Experts of a small language model.
Experts: 2 picks a token, a shared expert of 128 neurons.
Training: a variant of SOAP for the experts, 416M tokens, 6706 steps.
Below are experts of layer 4 (counted from 0) of a mixture-of-experts language model. Rows are named router (the router's row for the expert), gate (a neuron's input weights, with its number), up (a neuron's input weights, with its number) and show model dimensions 0-191. Each number is 128 + 32 x the weight over its row's rms, rounded and kept within 0 to 255. Numbers have three digits each.
After each expert's rows: "comes after" lists some tokens at least twice as common just before its tokens as in all text. This comes from a sample of Wikipedia text that the model never trained on. Tokens count by the router's weight.

# expert 2
router:090101114118148111056174092160133101132159166155101116097143134122149090168138104125121210121151153156117123069128181183152171110130181088143149128160072077096139130088176175129138113167137115128096061181129084109130178106136115105111146103141112097113083146166144078115162108126117146119142130122143097168140136149128147177101136126121117127102168174112163191151082034115146109093105098168158107122093076141098120162161107077187090126072091148137214104068096147091130168089196095161074127155210165122114121166113128140142143090164161130133089173138138104123099134176135118144
gate0:139138116124119149144107156144179178136071123124117104083083097211080110147158142155112107136103118103102158094135152157134172153130149108076123112125153160145113176106099155121137154145088169208080065226156159063089098133091199130153119183126166116123119119186119121137158122170141146104156088105116115160139129134105182177135072109134152171076091076129103146086119146162119100097168132116118100128089184122100082130066097125093098117071140193121165105081092076111096175118179089161115135128142110130155126151111165085105114133071140106137173162086122108134146080119191160127
up0:123175139100134133151140119085107174151130144144063124117130149101157082073167124068086166185140115088145121114154114100041076046114143123155095102079151133096122110151160075109142139104147174122105137111140146182114165097207091122091157117136121127165149060109128149091139125061200113096099104176123172128065155123165103094135138104112094122113129111118157167085100125127157133093110203124142072147134161133107120131125159168165189127140139130146118182184165131158210168125121104092163127118116104087108180133155101139088121105083114194134102052161143132118151186110138120138
gate1:120119131081110117220088132103133172179139179145119099125146101181155111123140073171176126108186130164126072183176141115157096114099152158185141043089126084098128135101123128162134189076118187162172106148134141103069145124126110137161153155101089106077113100132112138157221153126114142132108164128106114160079182145140123190133175126151118164122168143103152130140144149110139097151100115103073135126145096124140079072063110099168090111137084106158231115095125140076129153118111134123121139137145167159102062132122148110179088134145151132141125161171203100140111162135136144103
up1:094106120106144177146115121129116137092128133155125167083127188114149159117111096136149047121053134107162140105196092127127119133080088187146173110106159165084160098061063109126131202170179134094133079100136085118181122075181098134105127099099124090138151150138098125122109115104139127118164184120149150162142137144161092175085081151105166116107166205127115120137107172151107121125186060139086173139152138099073153139122132121132150175112166188076139087169145139094071126143132076125108078142090147132109118110154134113153094126162107156115196199162148154134116184093099114159
gate2:111101130109087082106120111140109157086106135131127106106147141131159117161130111091077124102043152086136113147176096215100114124165111149129089175175143079121130163124150122184098098203176091138133088189158142060200159142143091097134146080120076123174123089116135080145208160115159122046161132109159092118120163085147130086112095110141124118069148154108088114151115048152112152187079116117139099103111143172072142127163087116133192182110111110120139089104133090062144125132144096110135080145157108150166115119136114111146178155104120119137134109114162090102104158192160141127
up2:107081098142153074141081091085091107095125126131106130084178155175091163189123091130091150157132177116115128193100130055157113139169173136156130132141140140175188109142160085138079154103106144165098160142127178094049133093148150184058140170173126119141107141138107162129133114119164101135073139110118104147074071099101120096147125102173096171109165132143119109138104153123152138126155103115109085161098149139108124140128156068202132141112066084153125085133188162105168139129140086164074088161136076145176105133169121178108098134155122108056122158137170039158104096136155113128
comes after: " |", ".", ")", " K", " F", " T"

# expert 4
router:137159160117139105121185140126078151111124163076111126090130093094142120156127154115131169119163199164109135126182101165050171129122104107113140148140129150139088216090091123096169109105088121145136159130095110064163176138104087162126120145147074149160201127174050075142125097141103089128141106094124104150158099139093118189106102179142163092146079102163101152212171110097142040112153144188119103144152102163204073159085116137156124125159154082107129140188181136133158068154145105119144110128075122119114124106110129132148136109111085118127152144090065104149128122159121090130
gate0:083109205137097155140133104107106083126081125157115151160134105168131137095067113124108139154154146178095173071159174123151138110137191134092100065147209167085104114115091085161113129140119115061112114105143111174134101132166155097104143145140122117119083148130068118095059113147093129153089195138167096128147080175205111126113077145123177111139047132090121125148139105081137115093119091098146126123134154150136144173127177066128087153192108126139063105125197167123190129074159184102108149146053115118153130162161107165139097127114148150119163126141152118108130073145137139104
up0:090121162148134183104178116083097136171121136139147136142099096149140169099105120127128204115108105142097189103152170119104152145136152151133100145066075166153127113147112084146122074113135166065146148122140153150170152061093190105138065128167118090165125189162114162088113121131098124165155172137152144166148130121132111078111128152225195104123117100085175153137094064090181127145100100108124160121123156176187141132095146094116180175184121096125122146079113152143114110094089119108132114120110107114059127119090054177096062118119145112102150101165165142072106103156167150174
gate1:163114054098142111090149162159163137119115098109110099136162085135082158165113182165107206122114156087151096117091140112089137149080131098125160161158175145120115140129141125037084151124149139186119125145080124140161125141148116086174167103138145104141124109090077110063132153129104143122138072137108106140133194095115146182098095188211114166178110136162159123181083096150135139126153074108146143099099167170085147092155086176163134113156105189155108124127204077173178131131104138149112153119067148144162093160090146140131122145097095157113161086109127071051119127093158107127
up1:161114053122061100134129141126144192139074154149109123158155105111106140141133111120060129165131159117109109138102113151171088132136125139134121165138224139147166114159138166127155140136121171113140059097109157122118177133127097112169152120093181108163134160154092060129088133117127131148164123206116109085108126124111125167148199069124106155064113130121061090126043071089095126128060120126183092127123152147116151175103145188112156125083106091130100157132103144176162100130117192162190115167090147094089148134119082114117132139099051166179110134091147115185140129147092154125
gate2:154090132132098108140179109150124139086158131119133175144201119192117090182105190104088137146166166089113140077121172118168144170128118149169141138179118022055173127116137133132105070129119125167112138161177059143061130164166157151182091105175144112159139138100132144121123189136119143152151112131184123147108090133112109144116134190096152023125135123127164157205120092143086120097136082138117141104113182161207117136133087136122123148107186126119052137148115097091118132111123119136151127150119089085079114129063100139150152118136100133147089082153133131140169154124157144151
up2:157179133178172177070126107103146106171127125115155168149180148101108126151161074122148090106137114144101122073172151146155153118155109187117115092107159159108152116153114096162109118096077112101181096114127136141207162108131176154136117097183143086101146147131129109113070117132115121107134100124179114124133105094110161066097151046112077128095123128110137091124207120117031167147151192064132134154092132085145094155213164181089118119168120167122139144089086108126123164156162107077078180092137106136158113133150121138125081144125139131113055123118165141172199132166114113115
comes after: " the", " a", " The", " A", "'s", " his"

# expert 10
router:124136169132131162136141157082117178116113170066179126130072140103126179090205144108134093132055112121134108201163096106147079143080139148108112157123208162087112132130142097150104131094142184121171133133092142142134077174116138142049191143111120145161113141073115174142168154160210077152101121128132128104140163085138121112121147153118046172145158097111105111120143175130086072138134103127127144138132142110186134086103124159091165137161090091148059138165176157147118084131119160078226155083126113141169113137132135199100139129084120117090118084098122102122122121126119112094
gate0:148153193109093098072147109123163153113102131058109154126187159174152181134135142105145123143092167118144140149126130148137075138094110126205051095082068169128108154124119098111107107126091151143171116152164113148093143173127137090109200084098130129151188121126151109132130099081155047114134103118110125156152139099147154149094116117156120176105154169123129132117083166082117096121125029105144083136129139111158197120112103120127140148123113105092062150110167125145136130153139147122144102104178132137203168157059110075176173045118171092137130139103162064109111112070120167090
up0:074089127150138126086093182146089126121115100089152161179130136113152092136139093071096089159203125112099118134098073059175124065190085110087144107143192099099134157123156118151132162151127118184186157152132139140145131096095147132133053111137102084110107098112096108095159148164116124093169143103161131096139084074138146162158055151142130129120091127105142170255144164143167157111174112134130147153135093148092116096113101131081124106129139087150172178126119115090187152088134159172168149142111154164128141083153158128073141111152136135080129144077109097099069103137106164162
gate1:165161106094160127113084141134123149105134131108151122123131103144145124111037146158098110133104093146105122157094131139079070140153093166145107173098166184115131091158096079098181081136104146144126123139121147146147023116133142133110055161134113143053115137183148148086143165145181186143095104152122067146100149085133067120125136075169107139065152131106139140106125211186156143106150173167136166110108154160126077141083148134184138117171128131072115131056142138126115180122128117117126088174086108128132155184144131164108154116072128131152098099131230072136106154133108110148
up1:151112122130112082125110139125139111178101146081088120182101160107124116103130122120046117123074147094094137155133115132168115098167113101155098120120122115120086121127094127109201143106153127120177079115139184106130124137096205086124108113187195116098143141151094149107062137136182104139140130209150146100138162153075088158084137096129201123150146171128113130155079080154135123104107132140176121140145084083204104143103094154110068163106169123128076089153137149144125063130175107136155149098124164103116186152118101142094183176039133089147140130126146184109163112159148061188
gate2:188162173052087154144069185095142131137125156107138124118139108095150168156150082109147133106166161134128102116162169092153092122091121135162137184124129072065170142163143116133204143134123159112083143141163112103136110144157093123175167119115129111079164131098118107142099126093191133103162082124155144118143068101129103202109145072069106135092146147098143149172133146140100127094111161142170171130091142093132132144087078114104190140148126127147030146093130064162119099157103052116102150171180092135086110179187160112085133152114179106156120083135105163117137161137181162164
up2:195123106124092077113113131104089122133107116181134066132098074098120067077128122109128118109115166111139192161154114160115134107105103170087082141121150109114116169128172065105104065162121158094107083146128150100103113147098093147135137147107121134160073135110145123173201120119139137092136249105153145160148135087117153072111091132074149155069081128117130173172084084092157161118086139144137119153125129134103111091130197145198157139080161032111153156116139133114129162127130146099167098094091114067077103127114091100128122135121176135129135177126197118142118134189132101156
comes after: "\n", "|", "==", "===", " ==", " ==="

# expert 1
router:105112126156137108180130125165128136100115089131078118177155160074155137162137120136113176179154136082108109134128146110167089074169068146174096078141157080136135202169177151154132127150119117123133124121097099208053118088096188114091100093121135131106046112123143158103120167128078133104128138099175107090181107140110147176129119085148150107150080132125133215145124151132111153151123100152193161097084170102127172095091130091138161144098105071072091126163129118165124137175098129139114096106154160114103080075135141128173110130108109061169154192131205109135138099115163180141
gate0:102127128122164094142135172108121148111094102159162122151125084148169133157126202168087130135160169170100105145094169137108148151144111143147105169097072127092121096151103087118129114097149089130172159138151191167177134107179081111137153112095115165071099065168118099149128117114164175119127179196144092156129191156102113066168111152118118153136173108137089086109132151136105120144097120125120140118033182200149111179126159098101166069146142101149103121041159156180100165079041137174081098144116158137103142112134074131138113150093111164138121120085073127177133112102094116107
up0:092111147083206134081186108138148134157127126146127120109149104120118117125088126151119112151164112163163090055124087164113129159124126120146111119156126113172089095104106082133165117172116096116135128167165153149116167155124118129121120141113192180151098161089125095154086089091184163120166105177133112101140172086207179161113145153139091093136106086153030185098042084119100105111133125147118056168091144129115126108101184100169208124176135143108125196092126122116130125131097068176174144122072155134123101140177112085164146153090181139124186096138083139139145156140100114122
gate1:119118099117081123064129098129177128152164113132112125127143124121130150175128122146155135066126101155110133117143120128082112146119070108145142140109105080118084098170083151118150105099144107179075120145099131128167114182114151121115083157138182224121142089067158069123074094089085154131153154181129051118081081143152069148141153211119104129147131137161186139166088139150045167120110129149078165125069179128141058150142096105152127104136140132159099125106091191141149121128139155081108107229120114172117122132155115137138077168083137130171174146136111163129128155066140128152
up1:102153124143189127156185153105133122138159132155183148188145157106171099107114155115226144095080181176082116111079117098074076167067142165147145181129127137129118188164153108145118149163141120128114134138100170126088124097158090151142155162136125045141119129128104115102151112099090130130106151140120152150146149068163088126142139121119128134088136131168064130113161144140243136184116125121043096112112124078088150143151098144168127131156092121112158102142197123143123070196142147153118162151115134104121180103078132046190175142163134146090136147139118107110136088126086126144
gate2:128134157087153158162144159081182139068115139134155069169072114111132144150142105101141105082091085174109138058115105154116154074113159169128070105140133140117098118129118130166112038117095189099100138120110129142134123129217142152145143105190162128137112094077108048183114117136115125156082154105131124135180183130139165118118062149147153166120162149113148078091091125124126117115144161156089134131077128132138109182070136079135095157093155111129058133177129148114129104119134122081110137141141122136161160197123069146097186097126147120200114120215164121112113087119174083104
up2:152105142143117143060074114132144146145108133156164088126184116080102146173128153163089107134137079117126120133148190081111079084137114207087146127086109067097136172048101093126105065123157086084084120161140111081180055161102160145151106097135082131106119186139115094189157143164118126143175086191094190120138177104157122133146099132102175160113115071143105128094150119149180127140137112071149157147142145121183108078137113075143164130070155075137133100156112129196102115097078103150155087125144148146120108116147116106134173083138117090170172135107124172078115125165137142117
comes after: " of", ".", " in", " to", " at", " on"

# expert 9
router:162153078161165151072170129140094121168167170182122162121112123120118069161081117137154105050138061118130116147112146075133091168173137137082074103124128188148209110102148136198165136158095051130126110120138156102087150157124142141117102102117156132182182144172096113142102134101154129137121123122121101075084080056141151133120142167110121174088130112144140075085079103124141094128116084085101162162114155120143169144165166179112154096104147110153085093090142113088114124119144137147177102097150090185105209080090122146153113164135102155187175089099114127152139115187146117117
gate0:150125109147154144199125118176127164209120128133168211140110096109099111141102141144121115130137103147104104138152114155151121090066137119159074141132119113108104071124087097175153096149113156140130115223183100128161108092095094143120125190164130126152130130067036122175104114150105119123110144145106115142082172115111188165132121145093171150053113155125130139113111139163186109102182168167085098108144134080109108144122198194169133091136075099095157104085061130168109126202116102123153144102109099136110101070097106115172130124063117146163112118132119151136131140138134201085
up0:134135136128131162174103172083122082083144087205107082114169152071180077170110128106175124158119125079195171092102112122121164098123122133109109101180111112126157126114127065125197145131172095105123086134160173113143134070148093110147119120113112076130136113121094138146126137075149067129115130204139164144089140178161130136119146101100090139112165116069140127096111120141108103108183125148083170103147107127109129094137153134163162156139208106148145135149113087113110147184094150123191096164132126150115200137121111085149134070131152151171151148100182041190141110149208158080
gate1:145123089145098197103148137137124113150169101146151184127116132129139106085129118132115136048173079145084083124132090119168140128153116138072098130206174131112113163033169084129111160165181114141187172151100109122078113093069169115155092143153128104148111124150083126093092117131087089079128109174214146120163173119088173108089100105159108154111128129149085169096198154102120147145119170165099114078047155160135145141108175096113123116129163121117091152101120110221149130114099152119155163129115140131139144081163152121079095161187159108141120104174114174136129161139174122132
up1:182193123128151058175058150145121092125129146171109120120134141158123096147105141089164118135137193100133126126126158166095166130136122095126140083112114172161150147180127152132083144133115114130080050091146165173130100113105140190116157180189095166119169179140172143162159160137116141155037128097077173195138148071121078121122123133143134144144146083133198083149111142152144131118171095136173152165151086113153106122141102124132064190166147146129124113129139114085138108150139086105075088151178174143170129192138072108223104148108141157113147141130135096099125130190100145135
gate2:115107150196122101113111124148183097105160168124112212084139085101127135175136093166152141076084099129117140136159102133168123158119128116146146122138124111188069112070108136181168192113109158209138141179172127195153126164169123183120153046131138081066118160105084102164130143057125149120093136140133153114161142114117127123121076121119118117071061143122104162089168123146156136128117141127146114149117142128112185102148165148179110143147110079146130101155152104178136151131136194132101066134150140151109164140093167123115056128110085090152226120138107179101139157144168108087
up2:136102097118085056143154107144115111114144162113181225138085102147191131151121119160167172162145123127130112108143093162103104084122158176120134099164135106171175090112151127153110152126151116119112169092152104110196156163115151122141085150081149049135147104186131141175119186084091151114052124135147117131147141169136170083121053106120199143144017124180094151075115154115118141165097134113117127145134091109121126150117117181120130074100130139128118096201162161162107079154122126153125123122152160154070143100134100088105169175132096081179123115147162099103128144083178115103
comes after: " (", " \"", " ", " /", "–", ";"